{
  "n_layer": 9,
  "d_model": 224,
  "n_experts": 64,
  "experts_per_token": 3,
  "d_expert": 160,
  "d_shared_expert": 0,
  "activation": "squared_leaky_relu",
  "moe_layers": [2, 3, 4, 5, 6, 7, 8],
  "router_score": "softmax",
  "normalize_top_k": false,
  "routed_scale": 10.0,
  "balance_loss": 0.000484,
  "balance_bias": true,
  "init_std_router": 0.00633,
  "lr_router": 0.00059,
  "vocab_size": 4096,
  "norm": "rmsnorm",
  "norm_eps": 1e-06,
  "tie_embeddings": false,
  "optimizer": "soap_variant",
  "lr": 0.00282,
  "beta1": 0.95,
  "beta2": 0.99,
  "batch_tokens": [32768, 65536, 98304],
  "seq_len": 512,
  "train_tokens": 354700000,
  "steps": 5440,
  "dataset": "wikipedia_en"
}
Below are experts of layer 5 (counted from 0) of a mixture-of-experts language model. Rows are named router (the router's row for the expert), up (a neuron's input weights, with its number) and show model dimensions 0-223. Each number is 500 + 40 x the weight over its row's rms, rounded and kept within 0 to 999. Numbers have three digits each.
Before each expert's rows: a language model's description of what the expert responds to. This comes from a sample of Wikipedia text that the model never trained on.

# expert 31
Short pieces in the middle of ordinary words and names, such as synt-hes-izer, Syn-ops-is, S-we-ater, lightning, and word starts like post, organ.
router:512470551404544473479510504456521445469485554497410478577530511498546474426463511547505564488473463525546502570502540562529496504490551470519484502455511427527533510461503559461565456469449519516464440574482470449484529576480559538528461467490488592532480463526524483492460475448533454496499446422485545483437428524505494450475521484503514548510411499414482520457517567487480551456519477451530478468550507550537563499534522447494523476460485493526505543524538482507465507520497490467515538438536453457414439459540495483526510545470512479460544457494478540487502440436472428560441507507502567494518543588552499538439489408511539584480448456458481531489465552501468517433521
up2:478510555465519531488456501458442535508548472441502462395542533502586514515521556548493515479443485501467595549497489517537491484521491541549433612445548538534494471483507454570540443452490487487492493471539495567541466457467555555545512481570481484514473547582480480466470532449484518505490503545451517425635439506457476521517517405434462502477503470554503522502449467562587430462487488541478515443515470500577544509526546485472532511487498441516538482529484472528456468534505502504472466554471435453527482552507561498488488476458493509501446487544486538510480457563555535523500481471532537508459424590504475469456591498509509506464456510520519474423461548475524511444480
up3:477568446465519570495470529443476477498454494533437524516442502444511468512418519451506528510533498571549507566519478472527489443464426572492542460497515546532510522455467604593447467490464510478514519527443589471480540458510537512445446551521467414507520514476507471522480494556570463483507507518524497530527490519521522466483494518492558523487470516475573529545557471490546426442552526539526569480572511515463516489458485419428544487523564462514482517520486487482519486511512469464478539499545489522487512511520491484511487504526495434482413569453517487595523464461636432535507417581504521486516541512491535509471489485466471518532543459429445561531425564507506451504550
up4:453463457511542507492506550457454536475487481533518501523598517485505495528498497491495507457549501432449497521495517513518473502536472510485481459495489520524470580456554492474516512455466466479475414449492452520544446485514554499478492468515464515534445455534506580540490471540472499504506476505479573514452480508474524572533555544486394436472538557407525398456550493468589537458469474511423490486572539592539465482486490505513436466538537467429441408488496560542461586572521549491567479528589459552500538486530526492487498494453499515480505450454481453403532446501480451538491501497562481516444423531502468456455498534489500463453434487452458497461498495461510439450451
up5:482467487533494530582515494550494479430487544507492547492515512536520502447482462494529603456579427545553514500532498512512519553466502519519472480554456490533477509578473412527502553502572585509497502543507499472466557535530540502521430472533548484577499478488418527485467540463512532507478521541532455499531521554528444515495513541448514481501486506475442491537469471370485428546581480488485524567514461514532517506465521448476485452512532550448453476451460451464482470530494531452546409468452535460516476517546533481562512443428481557521464559473505492430500410522561435602463493534464501439488496511551487531492508501461573449471525461473551455475487531566547453450498
up6:494518538511528538512505528504512514449518406486557535541437510503482490507521439470441440448502523524440515470515531496470529528526524483488506503498461382460582555456574523612489546461503525429530533467509501452587452568431486453499515479451405468504528520503546504492442492520538458537523427463565548428448487532505476480489500456500524439487502482557568487454445518503513578534477545534465499454472461493565542495501522516501460484537508467473480429431432510485543536539477477449508388530508530494531515453469478513540509453512535543482510512419517529504545545604511560458538464512517521481403489431543520510450513541539458533482479515508461471514479524532506440536559
up7:553516532516482505421506531486453555470549548521518442487475430507517471495504446458478505519592435486520517485527497559499482529538467505466504483524504521473444520515583530500569457440578507482459535480523440457516518558485476495477552576456464503487477508504548471455536524476496401530590488490489456461465523476429463479469522530538488475502467502445494482530538504531466419483572630476530464464578487415560534499468538487481492539465428451548470521487443576508493520471495523422517477487488415561577542478542588496474418487459454512469494491459522464537464500544519517496526512531560568538520456458573496475518574458466506531520503452437491489432473500446520498475538
up8:507549493503449503473498532541479542551515562544481581492499492435573520570552486465457547545487524611529635431506513527422470460483497527524553518580508522444507550471545461508531480568471519491469412534496560407489517496534485484485481524577487438522522530474456552481530465458453516525504501573477490501571483468499542470524435438547510535503505455519511543547497450494522519450473544524425429468479480524486478458502572493493509545537544418530484512512521548488489520535581464424545523507560464452534491555429497536467530435452500514530547545509481473550511475472537501480605478462479491475485442485461472462510485549458488483521528478547518525511521451500538455466425
up9:476544514488556533487459544413468508495500536547500508454517510452407480555462462514500503410523509459524482435545537550570539506443473521524476534483488475447507514491428512600497471517511421529423518521501492522489455513472464466490482442569531449534574500532490456494537492488474477508553473513479507496530511577480486503494501504578509459423530466389533503428521484502530544517568538574495532490538466397543484542560489521455569548612464453545430471481486508482522485502508500521500517487526483567484442542498435450529462427460450446575522495527508482426502503504504556508546482517498524542530469574413550526501486456467469494468492544539502505470540516409563468501526
up10:552526481528487530523460513525522512514542419525528580429500510488493523543530535501461477499620540511441496467471513473508464479424467463460471539507516480407491494486494481496509493557534451499522534511500560523421491487550476473440449428549492449516474533517491559514551542548475447499460502542594453509494530499515490551435576471522487502487519533445427428574483503463534462451483545532528418514529449511508400485510491494500507499557475449491517370484472473495536451490446512413441481523534528532514527561518470478480473523468536521503436493510503556482524522496547521405508556514493503492449472567460484484459480496591400515498440454576518554570534477463524511497491
up11:586489563558500484514534480493516462379550577499451557542532497448508479472459493528511465500483468514490489479556452514499547544479536418397493523472555482488511510538567530515508435487574539497505536505535489503481412473468524482518504473490501488491504414562522563548556511630522420472526478470508491496467570557543466499514510531543566466495491494461535390546504522486494490514555471458474497466485556543558504466451504489454460477521543526528482520441481465543459581580478480474501615534536516433508478474550511480555568521523490515482452501463516451436542491505484510483478436467539510473488481518471438534526553448504542466514513571490556500465427452459509486526465
up12:468626453487538493425560540437560505546482577471445508482454486451443517508514484538554495511520503450511488453582565546475560492517470423571550511485518479608530505537495556542493452479517509541458470426528557465496459556491505496531611456561517484473508481449482488512514471480516497477560489444565524464469542503473556486454508435469502547513502493534485508468440487511497482469523534504473572553520446482507501490549572509504542486475470554459393438469541500451459500507496484495517553426500467506521410489484500491558501466454488552511546547540455501488501505453480535505513491530508528505526510545536536515600503463444460495398570488475540423499559507506493437454493
up13:523413446526514491475466519523493538480541534512524489472517465512519370448453554517456424491472515521429541602483522498554582440546507498568511589520427505555441514490513400540554539491498499437476548473495462494513554508530495493537531465486523537450497493513539546511506543510551528486450486502509533497537504527589489408451475502494516513522472503516473512454431516522558436402497547507432565447518489468513480551574533509469553511471445530541513522455571447495477507509512532485488489515473473445494491551534553485483471571502420487578476491474500550569490525513529492506515524551544474472546482554577520514478504516542554526408512483468511561590544532499490474531545
up14:463507532513462489493489504502417429507500483456495509516486497494499490483541593496470527508514452433499505542527520526485613404551543507438550491413435558529504493464468447469467474528520533520433487464541467456453531539548429497482501485521493440515564512529486530445480525456588457414515520526451527482523416441497529531544571530503466571503491518517457502506492553546504439567545443503516489461510519489460572534513535512445525455502551499434495503545408540451432554484504449514557492532450559459538501493476474508554490502541540470470474522478534450532540506470460495495562507453456483410508472474469408441487538454392572544544469529450513490486503475460502471520486
up15:503471534518493516492395534535520447490460489496467548465468512540447434523543531535474487545529536521508546524453449502517521399455482504543500448486433440549478500481521476512592552525509505523526530561554467505479435540531508502563510501547508494561499505546547494478499578453523477542529522534481452523446536480512502470490535492512616514471524505453486480497507568653510490491496522474479476500428496525501466509520499499442592467491426455430607506541480487508470454447519504462470595466481524442498563488519519454459469469462508494514495446473556485495419563456575508484478503453453582523494506545509493459514510544539486534506467506428441510485468557545469599542510
up16:355539463490502521475455431586491536477473570516529570473513467445448425517449463544441568434536502467506511495500492520472550503522488526462499577508420469528460512473481536532526640533537487467499556515563484453530485526468524512511558473582538476491493499455581503511525481470529489527608491546538509537511476520528485478457503548508538480453523524478440504514439501488499453592531519503499458505558534450473452548573538501570472573583476497565449510524549536552507414537490544509523479561505519579530481535516485462480512499485433480509500543538467530555454439474520519438538492532524527456496479455485492546458517508496528533558466465434531512481508484458505518495501
up17:507457471495463525558560500527409491478534467560519525509532509491504520508482527520456595484454471520464532548501548497498527556462484508527547396518500501553495496549578513514511531455455493465627460476450581456485528480549451508523527534466453503450447492423565501473524497577537516547500492482507505493549528468413482538532542480422568474567447448576451511569499459572536488486484482526522495494485487547482449523566463586535448446496466466517512534460481457515520479529477495524504542492496547526505420506549477498508522507427497476450430513507487483503457504471549490600532453470551498528451536510607527471439550480469585510485467525523505577538486527498525467562460
up18:525422502469515555435477502398465408458478485508478458575514450456479452537486437514518497448534486540585525573541556458532473570445518517498549468493456476516478509515523521496517531500491451575496571502445528516502439529461500496499490558528488496552600523515470453496583537538469462515491429481524476467580525465502478545498477481534580477541478546519440547508546534462480479549411492472494449419470459522461538432487502593551519456518506490520474554430452492550490526429516518429466566494512452518488472507447506544484457551552499502479537551530505426471513572523525504500432471514519470554440487526524513409537491574499525470509480465518534547520455544496496524511538
up19:533497463547474452511508446490598430502515450502535499541499473522489500452499505531501454465504531496492472523536530562538437509551445429493481525515523476570513479451436449461529481523477463499490476474529553514505470397513488521502498472539554481504492567577508484488480525414534507533485510561502524500450522540440456589441524505452437486464543443519511517444507511513510464469600542508495497538515523504531517469552534634501541486546461410503527541497493540486451481486574487547520533526469409527518544572583466528537469556504536419536509482477481521461485503436443516427496576508442538476506485504552534519454552428558453500469500501602537467509524508535500494452419
up20:512484534497492541575466584491521566382548477491591532507571532495566551472450478510439554483547461511508527444492456453495499475461496481479582504494443469498550465511468523523561517414501497454528493513587469430536513539509511515480475464418503502470496585544439462515528538538516492572513520452407467482482530493573451518460458558478476517505525479438531453520450480532500549475501474447539530533564520492519513549503567575456512555483548499568544500526506518514520476491458561456594498446501527538617509487531475475516468530508532534492513544502543434507434507491503491543467522507497452450519542427502454476456412477497440557517475481475475467495552492471471552520473
up21:502499505490425507556419524453521419455498544407513530499427491536543472469524544553497555501473577500536487520458584509548539444467465490459442540551505472510515509505522460524486476433547511547483529451541549511450594530489531498542542513478534470489495451496451482484546548440524489532504493494526503513485469499539446422530502503482522511496472424459504539476499520493469449494543488494446500570530507534557489586459502470464547492472520556494464481527498545513595567517488487520535437514476536519537448444480518402528453490513464494568411540555543452491551473531418517512486497494469512489560530504573529513495540486515561466499474494471531402417492498430423404573534
up22:470504582517538490569516505450446456477530411471496521487540533490536495531523508470455467436558513567503512424483473435503464490446467467529435535518488487479514475539508503533525491460532524525496523451521429495507458474501516478520456493565476473528595490465500565507510533588485539489603440491497510505520477587484500422473438514513444537554452494513481501472521638476452491486442519537448543416523513473510595545505476442533436565541473498499510502544508434492554483499487519455562543491527512450495464490468531511570463473423449491513523566468519464521497534606452513523539447511462543462482498537472407515471519488537547492414481476476430461445526521533530499496536
up23:512519524528450449497464429530579494457540506473485487426516490450500568511499541502458553473528611548488575457474560528513479490496493508535503450444495497495471565575465540529502510499502562436626460480508496500519467456497517448494548506541539532531422541533456434507535534527495500499583472466539509530515482503447524483468515498488487453506492441478428511442453503411511533490507519532485535489437533465592610538506441490463469529539530535451521444472561440480560471499481458551484487546520507512478426533495559468529465550430470436480527468580492491538552557437456537507485497531465486507537516503535402423468508474509509500516467501464454455449540526464580514474480
up24:550503543475515501533434490471588521431485503455498467459492529509492472501508522444447534511497542454508485480536487466491472500482447536530518454518440443479534545440504478447566473563498483477561453484490480480507498471508499418484443467445492452520511417521519531422477457439449447422401534522536539545559513550440476476504487553553478531505469465439431592491497450488475500463517436539413464507487506554459530541485537515494563506497506551516513454473545545457457477454501509452535527460489456415463541526453402588557488491515498577459550564528523506419518521496491538482497481470494474536506519544475477494519542523450451508418499495469541489509476503475479637454457
up25:496500503554512484495524438520585488529574502540555493509553516491421567496463545496526487449513460511461523498482426500412545592500519476461503503535476489604501480452590538515507515564511469542537553524560481483555447469446492556566492490439464484527513504519526557513600511560464474508487516446558436497456515573581521518423490493541448419498433526546491467497537523497465483483535555491477513426506477512546561421544544515493503473455501507529443503464564423467516571583486486500407466506601507481515507554565510478546556509511512465529507564551506471449537439505524478530473483520493550481551496489523538498499513464495465475551542532540545538504521542502467524475520
up26:506494466434543572467508479485510501427590482456551491524475437447503452462601563556424546546503449528489417514526497502498519547503464515462510480511479464480586526472469556560481506435522498488509487436497475458420499543447451455497447511442428505517466526522486558499495482539509475442520477478547501444505483468509443441548419517433524519507524524511482489503440485446474447397516471567496512498552472494520553500487480447470457487470476512446484501465536509547503491496421481526534486503542433573528426547424431443483490481444467562503494518495502501463425556459544457520524473521508421502487496498518526537474478500442574521456462519520483497578506600534498447451441
up27:454421524540570544526491447520490440514476466467513520540483531410472492487574523484496479436525538471517530488558448540497481425415513549520406492462467530502539433491458495536485468510515467494461515560509472621575572508564471511524506479543451535514481542431476546445454505478517478549546471552520464560521458487582546457528461475460489547505461517464549563530560543578450503483542493582468512494516439490551523527469565518478503490466450466474491496510497483462486528489475542512473503516529507514467524555403405450490531446434530511506509545504540479509494454442512514566585538500506492432557448467488531497570435473540462487505470490515528555477511461472502502537582
up28:572521487482508437501526508477492543469445522562531528432471494522448543481500511479466552565565462539473452502497505483481506555442479449515584516532488454550467485505419522480496429575525465576439543542479526468481566469461515468522478514490488508515479492461480527503601531465437539559520488505561522577434467444531490494466532468519481499560531491488435499475529460504492563497524501530499539505537491461467498558510471533525482440499432497580439517452564519501445525445484495476459487493584546488520548514525459448464484423463443528537579531480460534445486499480433464528485489493491492447525518513540535495507513404582478547421601490503394516559553459477522544431481
up29:542430479526494532584434541500524477492596465485512456454577543579497598505485470449443497489487439443497434509548562477507578518484518454541519525407477410450446490598498514484478520477542549435474513512473494552531502534488513466516590435529464527538461491500417496549535547485521415530449504404525529497482496515496503478479475511527493444439541465499495469481535521476561505520472535525429469445525489473483498536479536464523501530473480518528568501455507491554492546539522505614473483474507521493484485459505522439511497417490460552474526527503446483470497462537502441524578552522481458520468480518489531468464514491604555470437516540461465564473509510459523495573492
up30:464476479463520518526464522462506527475464510539530563500539525531493480517537439513531572523488505450448490536452476463564557536424512452487473465480476508419506431521509590464575541520524503539515465418516546453490520453517453469421505503485416523532492501525461509480438547489487518566648470527439480525530488502507470489398560477531512524533482513448561419469489531429493503451548509516522447486536457534473526470449508467475503473507505482490572565533552496484548484392518527549531558507495405589497442504498502525460443542486465547509512538446512455517516466468515489534512459522503499516470506428456550503525433538502516505483440472466474541511532433532417503579488
up31:502512558444504496467465483458438456483431508517478522500476495463434453526532551453459490480492545500481464508491533547500524461544490506500510532470482413507496562523551450546526524520532455431532485520483523495485525520511461507481485552422487464439592444513492466585488604501453483558497471519490463541579487484510493437572481458544432516514504513473556484481528517582574582468504497555476542426473548442405543486599475539436506587485539482523486530464424482459480434497511462593503477520640562488558456506487505497561455537500554501510501518500500504578503531510561476572510483487496501483461511527517493548516507498508445507530495520425577494531511521527531489483515
up32:553498488449550519546478446501409564500519587537510480501497473468521521502459469588491479530552518503493500527560424533527477535457553493539568516524466543512455519492447494521475437489528442498478554470510471516475515488469470515497494578458372518484514452435570538523469482491536483479568519462490501513528506457484505537480516495536567526596439502509534481446461543485461496554507534420549528449458503558514551455519503527434467435465516455516523469533532488554481467493470518516513487574573480489477578518476623515509481483561512473469558513471498559511453567528618423475521471509498489464456464441507512440513480507557468508484488471473481505556517531602443511511433
up33:428517460481429514453526570466550458525453495478456465489460556501478541515523417513573550522547517508411492551493507428488434460529493498496426457516471488507498469496501503487486549489479517433510536513513553488529465445507572476474553530503531512549524494457476550441468413545477514531531441470579467565439574485439526505538461497503491514597460572487475489453513514523546470510429474436513526509416471504472464415512579520468517509554545527452544444458512424531464473535461476489530479503506527483446538474455506531499586456460509457487487494470425464435534412571501508605527518547532469467514486495523516456473494568491506524547544563555446497480524480504474477531516
up34:525543488531495501502548506504538510451462481489468471610586530536535482539479458489557455480432487544531434497479452489485517513506510470471498469498524467526502495497525506463484521557460472515501578585516491491589480550516525502477463529459524399514545500506496550487427483519462519550476439568497487525544527517530435466414422514548574440483533538539531574458466508572594577507486468486488469496410513483507528506552489536480466440565488501566526479518479502504540478493528511538429415559458481458507537509595548547550461540461383491513474538492504510558490512426518513499531467455534517497467513572501482526433540483508533507482589545501534504533489487581535492464551
up35:529506503515421484509558575584504540469538446414477490522548478458553481540558469528540482520523497477496496475401510481424451503470562461567520458441563477528519542477477447551377523506548527554469453482487499532541414547493428558486452477468434465517495445476484495522474570538494570445486540510453513467494520403545483514542470502427557463510488554482515459479501578499524485498526442517547500534398528541420478521471497478490554494478517498534558496523458501536469503538529501460491532489476550512510469501476529518532592466473539521490557483503440592508532550434512474501455513501467512482490504470410446466546424512460445489462498544497532463498521557511475506513457
up36:485561585475536526431454461485475514483442532442528504500490528520562513485466501514511495526466495469514492579499491449559476521520498492544503534509558439459509510535503559448474422532566532494510447488535540476436518515548424479452553528460501500550563518484619546450537570461561400536468500446498557499425507584528556537528555480544501574536482477476526543528455506432465495495449489440445460471532554508498506549491516499510435507530587515435482483440543486531550506464527493508521483561420441457546453481446488457453482515590542461492448520577496490514522450510497554470547472447542478463454434533521473516517500467532452539498524510504522456428517504467550469476469
up37:494552515447438484504497473416431502473465489493511611512527423562476490440515501486497460470456453539556529604466527484501480570524497480467450533412563544589502450528462499541475539512505454483422533565529544475453422474472527498493498537519527539513505435575502544413510473491445495565515523436526502613533494443449484520506480446482462518454522453529470408536499517444466453466550541478551493459568531508475481439459502464428459499522512507533488530494546432515412557540499472539498482487566478480503499491483520500517459513537529520468501442456479491405487491498457467511444518524528507508541555525538491522505456535581494470561516483526489492511494500510485529500396
up38:506567528427511474519498497544492520506484465565496536461491563445445550451486504474495523545494510455551512494464456614396503438530512515485445483500526496496482520461517463508487503550461441499439491558543508555469560517470521503507463519561471522493505550490449454487465593457490492497487493522555512513508522440520530515432592484480485509456515465463453550507537480504504566571504479499572487538491482514477494564615449570495505547525525483593468444529470481454554437457498569443465463464537542495468472523603491461560614513573574489510515510519449462534513485488579438479490414438458499480491498519478490422541540494487488503500474496540510547532523513491555567498495
up39:483478518487555487504429566514487468550504441452458463488501494488566471512417496419442512495534493537551478509516516578483493531531512417509448511426503551605457562551580517540550503494456533538528504479485399513452469487547522502544467489464480495427506539529542471578488557487476493527541538513507484512490448575519478534506474547509545464559487531445412536584450522524547525528427487459448530429509530476475530509467530457469505514522510578505488499452586480468536464542543564407484516522471472523472470515457513506500528557539414544507482530552519622522547505497465482505528483477479521497552493505499556440439503528571511486499453510478472501522520516456527503527400
up40:490533591539517515497518448549554459382502482507529485503503548525510464518546522537471523542598590470522489473544548545584404536455493455470530567580485555509528538447488456541492474527489548530543457543586520482506505536520584493472510488462558470493476437488458490493546475559440478498472522472437540456461510440537511490451455489505519469476523579496490539491547481517456428535533542509541503528477419508532489455474489467434508546443481448510504466581506510520500464438485489454491528444493451479456596516495480541540558487474520513527509477479458450475434473522505542487427483403485530458572422504508589474573483504496542510480492488525515422533529514498514482511512
up41:499530511435532472516499593454451518519578415559465524525472499525466594497552501464529479461401417528541494461491436547494533456446508459510492512541469482486527532495533491479534520527496505579545481380541471478502490502419492546502513538544506542534544490525487498427544524594435465560476540407490459513510407495488464509478509477494553497532486454514593480474509506587519495434527457475456529520474441509530460519459580559417536463542519510563528522436475525499481500545463478457478436508587507453432496496513457512516514528476497510504457469483490464568533489507523538500533427469497483510488519540471437584463517546491523473475536532548517591466525464484500508522496
up42:537493519535544478503535496528567500561492534515536500426533531500541441494499384420491508486498538466499502481486519478552547520490443504483485521479549488526470526571482471508482445474550477557446547486568452487456513436491507476450521468547544417538489558518543555519501558532452477489505514495467468492521512457530557512480450484446455490515508461536480447418547495448505470522474541552524465441493461467510516469487529523509560572561492490536509451521617506490522482483498437442536525568487488456520455544463483462437527496385524543499514482519498470407449470532479581534461494547472427537524426431471485521484598492543450464498557549551527457542574544467525554547539
up43:475458508492554498458486509455523494555529425533522523468434553512542553475520513531519490473497530472524501571476501508453407511429496485528486446486467420516495548437467461484498530492450564503528525450520524497449554472459513489570476507492492494516478504449484418489516502507509537453524492508500559521553498496347508475447511478475511497443505479509475458454489496555539572606558478441491511529457552482466457542543551463393595520459523528436465522521530582516536540469532479514595549394553486490475548454489576448556544539569501522503500518498498568568563551451519469512460497548557508436505524508461463459481512462517500504464508512529514575494546508504515482501514
up44:456427479522522506496511536461437452490536589537518516534480461552498414457481445505454428499493488510462530484491525448566528590593510470538432527498550506497460466495497504512503479536462522533491531535500569463457500539577514434535535512495557509545443534456455523512482406532523514575502518545501512468469519514602530445409447486508492511492499497531529557418418531506492488492474495475510438481513473435461457542504549530549484579537436560483472571487559516462522477443535504546450495516478555467573548549516507504430522491560460477463438513481460523614509463512528437510475534527547505457559436565525512480460447540546532530479494506557477500486469466465476488499489
up45:496502476552482461458470502507513487501499483506506506521424511474516431499468521520464573454463512535532482470481387516419471468435565514571491485598406492447579489442536461555559486491519484509454517492559429508482392517523528537500501545601476490501515529549428460544500548504509520502460509516501530536465485538496529514493511559586530558470529438420420521473451524535532529541539493445528507503526495526571514492549469548510547501463543518512509474528489519488506478524492509456489523549487489452441541477483569528469534431470522589469493453476484508479544462492441520500489444444516516531580533482482528513542607409510504459525514427491410477511489472506528519432436
up46:483466515489520525579461450438514490484470478515452526427568461484459537544507537492475525513536529580486471577529568453475452472549539506511475545504496512547426502458470559537517476490457538514536510526403529493502479546527492448530567438545485529532523537494502508434527556503537518423502488528532474521514449473525481515496546559497460498465600489518534570482495430466509468477537485515613482496450553563484554587431540551513539491492507491521560494525540534491467546456491452576501498561479533492505503462516493498511481576507483482461480560527494589432557502469534512566449468490583477429429510443486493592459515487497543507475502482413486504495572456428523565499515
up47:508555498426462552453441552489479537471487495504455533512579529528562444504511495492480507586441471495445428512466484558527538428419477498518542489513489493524499511511554521472504522539466488589451535474538525470534454491474559551519468547477410414520519492448523499465491498471521468432486480526476506541528536492542479489496489495551539538467494451412479605491558463453538558553518452455437440527511518532531489544540522516497528505523487457525498457480515477544468436540478513474562452471489506609521481519507414426519446492477480541469501462579536525449499474472439439486432461522430541548490536583459518475517556496481454463475476562420511531458526481452446520504438
up48:541516530544554431549558475524580553481500523491502523525505470485501502490470466434568491472518534534564508486498524521496472373483478472473553530532509511510425535491571515547505465533505500513507463632575541516421512456524500454485496447567560506468448529506500527560527475515545536482521501516501553521484476571519424524561501541485489514498532499595540491436527490519530490504598473464505505595585498514473520477506465585469533495501439474547512523480498519527511552539500428429593479508489524584540480486513506515534533492491433535591492437550474470480486569497519450475580497447476507443497526457520476485532472445505470499520534592500531502482539453477518420489498
up49:528525473510492507503493571492533487453485434456485436468521462536473509504452523509491536456519467500533565537517529571465553498507453462436506538510530476518551534527437504437474463521540471516495432517440445536582471504490482501511517404484527506462564480517532511513513476516437519539496515480505453548541522552468519515442530500494440520417508470414463518550542533436436566542451540483488529529518495511489590559438476528472493485529516506560471532504497528456474571460529463446469490403485489521500502553581588506526447526498477458416592480513500474548504522498625503462504465570453453521513555548433496556510457550620479510449471522502516516535486518447568485500524
up50:488465489400474427478515501473442432505501585615478484464488568497558487480522491465521528454522495524547556464527534510580495443517502560475528509451478443475545451533479475475482490440535548434531512449571521513548465534396515520451520422497504460560442523531409482482515552533498505559505515528495520488539458509453537490536500498482505462467510485519580463462453587467543514531461433523514476450527479473426530398507572502471482566486471527429546507520482517511502483488501413475518500449481500590514533520455469587514522512506541464544507499525451483510490531521470579468505446509556446502508518458451504516467428515462499473497416525555527472568508456518550463519515
up51:416492578527506444545546477425477445439471568481488559533430520496462559478535405535520552490553484525507556554468526520468514498489539483490482526533529502572554477568457464499490494477449546551450503446465401508589474474477515513587503490579572467565482491432515567537492524539474500537576510516498497502548508493477463493523455455457443494525508473407482473467517517504460520504511548485562521428508510526452490499505507532453499494416501499404536479489508519496477465570498499548484529485531509466510442496565620532458498474546544483562506512525503530532478456490520598492480505544508485528489555522524505513536431492460576476488495431569461467514461455515443473469541
up52:500517535465542580509524492516480544508493515553463531452508526467490463560498397494465515453436499499540620524500485524519498402565465477534552494491436485536459526451496445484510576464541552473557434576540491445470523519567525464506497497466563534409536558500511497551472470450526487407444520500581520558446515498514467531509519504452503543441499535530450480523502488505558477533592485516528537493532538512417495488499521490485477495527559450486461438525485563510524491498584438475516569499513471534502422514478510460483519515526499508566422504478475521486498519442460479512480486501463471487601499575534517536558462460446486519518442415389465458480455499512506521506468
up53:398497539498456497502464508442526512540548523465521496482498534436456503526429498495557553549587532498560529433572479503580508504427475504521508552547531493479518478458602507442540413523497553462472456457504484529520552500501593512497493584530469446540499467440516534446483444541498528479553550475489491456536480490487460519553456500491468549485529541508552514535509530475487489484460527453480476493492492498499536423473474496464490538518563477491545500576511505481423548503434426538490418543519504404509490477477495509484441460445510525487506460470515456495536483535425457546465434595521537545498512455497478489445401537508482514574508400470558420529497515498495482466462
up54:537481509458493519462444542492498527426491504508511539402510517525503440506505536416469468524556496498504462469463446574567409520497499500474537499513503598512542463424515443520458496507468523497455501541455604488448535534567442494479491510541550500509526525555457577535462447496450449447461555529553502540486475501453423474455463514499512496471504467397505505476467502449545513496559520515454576444571520491481497546485473484485487484562492458475503462577412514502450485542542468441487552522545480519522526506465446507432441501486545555517538504472500513418497543566481514429468517557492596497574479534500492517494471503494479510523429449452555593497541514568515514521495
up55:538447498454552532568492523478439489503486506575410477532466395503545528510471525472488377508535408505479526536485508546525488525508521460542467493478634514584468497525509548562567502444563454517437564539567534596509455525507477480503502434452542557509496537542495484499479580527475476435500466462486469475538553534508430471500547528548576553508524490532455476490496508561515483512464498532481463621492569538501533476487493502449480575522508495512493545472494479521536495526515503505474520460504471483530555492501546476506504472530508513436488505490513504538437441532483486486456468583541439494516531504465525528467581539511510531483492521595543538466523478521470503571421
up56:526515552479479494546527480494505422444475543509507505540505502488587539547496515486512529501492535512453429504463518465530498482529508518503474495538541471538569513500533548515526553421502581550552493494479469509519488524481520506467546373527473577479523526496476520582541452474461465438533518484547418481377468506549474495530443555502516578462536500541533460552526472532458452546550468525490466467561462445452488420491569519521451464556530590515450567460526411410502515541460529490479411471501528507538461495472525515484519506502525482545524498506491426453570470473484524547500492547497522439477561510450512528556542552497591493459474562535495463463534546517474506472432
up57:501520510459575508411458475571485463503447448448483574489549489516499511525521511449508463491474474459532486605469497473416459458436514503498449503503470536511447486479500585500518535475504465527416487496487523533476466505457481570564492520514445425432555570513556487512513491537566522540532521478520499531543507472481561499480551526513463588543497533461523460520458470488589530460463493486484471499511424446435491537554538466457479518486526505541642500461533493493550577417536528494512505471529498544467508514526532523543519566451518481441460571417544500505461520541516455498456463432482517469484469532545482525492539541444515458563495554473506510539500429588445513525459
up58:525437566523596396547495493478544454513531571513477495476571539472473474444448482515527441516479570507466451522432487526558523495452486548501478479507415509515507471500467483476527469542534522506470544582501440421463487482495460520532500451454550565554478529493489507454506475475536495449553480537485448552503457603562450572484457534540528527569501492479538470502443545449506476529531521521498511449514553457521555527583461500490486484530473466528503577491508439517481517506510456537440488578511560528470492515486462551484556520556498530541580497495506520448505524547495404528429584501533531459472507499473530617542489474495448426501495489526518445505484538452525578509508
up59:512547531474486440489483509504388545527481472436476521477498513481488508515534460447520532551507544438480499538488529493540540497443533517509539467505474480455500578501494541533489450423474578510454524566500534514524493483558518477472516463531454479535495520425441480533539510538477473454545514507519462535447571532529485500481519535482569533599447480569455513474484519468495521536509502578532464558482527443403521555484556584529407501491495537449519520439490465539559469520451445536569503487500542528454561408471438473554564577460494495494525567534461526486467503565542553425516507472519474466473481416492576468504478433512440532506541443521551494429481492556518478523530
up60:551484487545421549554525518507571511503473509452499474481491511439495489493476400481497525443533440559496529479514493526555515489495524468545467554527537526532498475547491451479478566415537477501454551504467487557549567480447580471550485459534460545556479553512523541510524605466502485494501533491475511536516458446497491536558485596460477472519478579515551479535517454429541402497594558526503522470534490525493580500536537446612531496495571515497517485494490474573436448578557523618494536535474481502503528497487456554447482483554462517499479536498496494500564473475479481559458607510521558446471510557506499482533457471490486522515502477526520467429541503513498502466466
up61:487496455507497464466526551499494561562506518425525454548504506490535498528488494477498481491530527580574413437563558533518510512479502482489551512399524519542559504502524522511394586448465452530550470548471439471500493507475507449522465463495485518469509483610480534531470504537477487553568528523471515546582483469471544449407473466531492562488523498521472528525477554449499479431483447515545464462514465412504463597475492438486539471525427480533508521503450481495510559481499443447502528528459517531542479550436427464481473518465541490501524592526445533417457518537452510416507518463487495515464416438452511536486510556503450465524490560517530513516470570556494482517521
up62:484499556487505478472510401455546453464438571486529537477502480507486554558501490477450490591483491499471469533435493573458544420535486499464514439542483472497512454412504585476476503442457513506501521509503468566415477498528515474498532485504472450521524516518531458464457470429510535562558431531482466488503516554459492475543403469500471533520572558506444525495525489491511561455457498474481453480516521509498469484546564510520503523456489529550469510516522430486495541499559503489511552534559532487493497504539509438490514445547628529567444486537467486441448435497424521499564468526493490548501532527564510453425486489388493504462565504442536442526489497555496438564435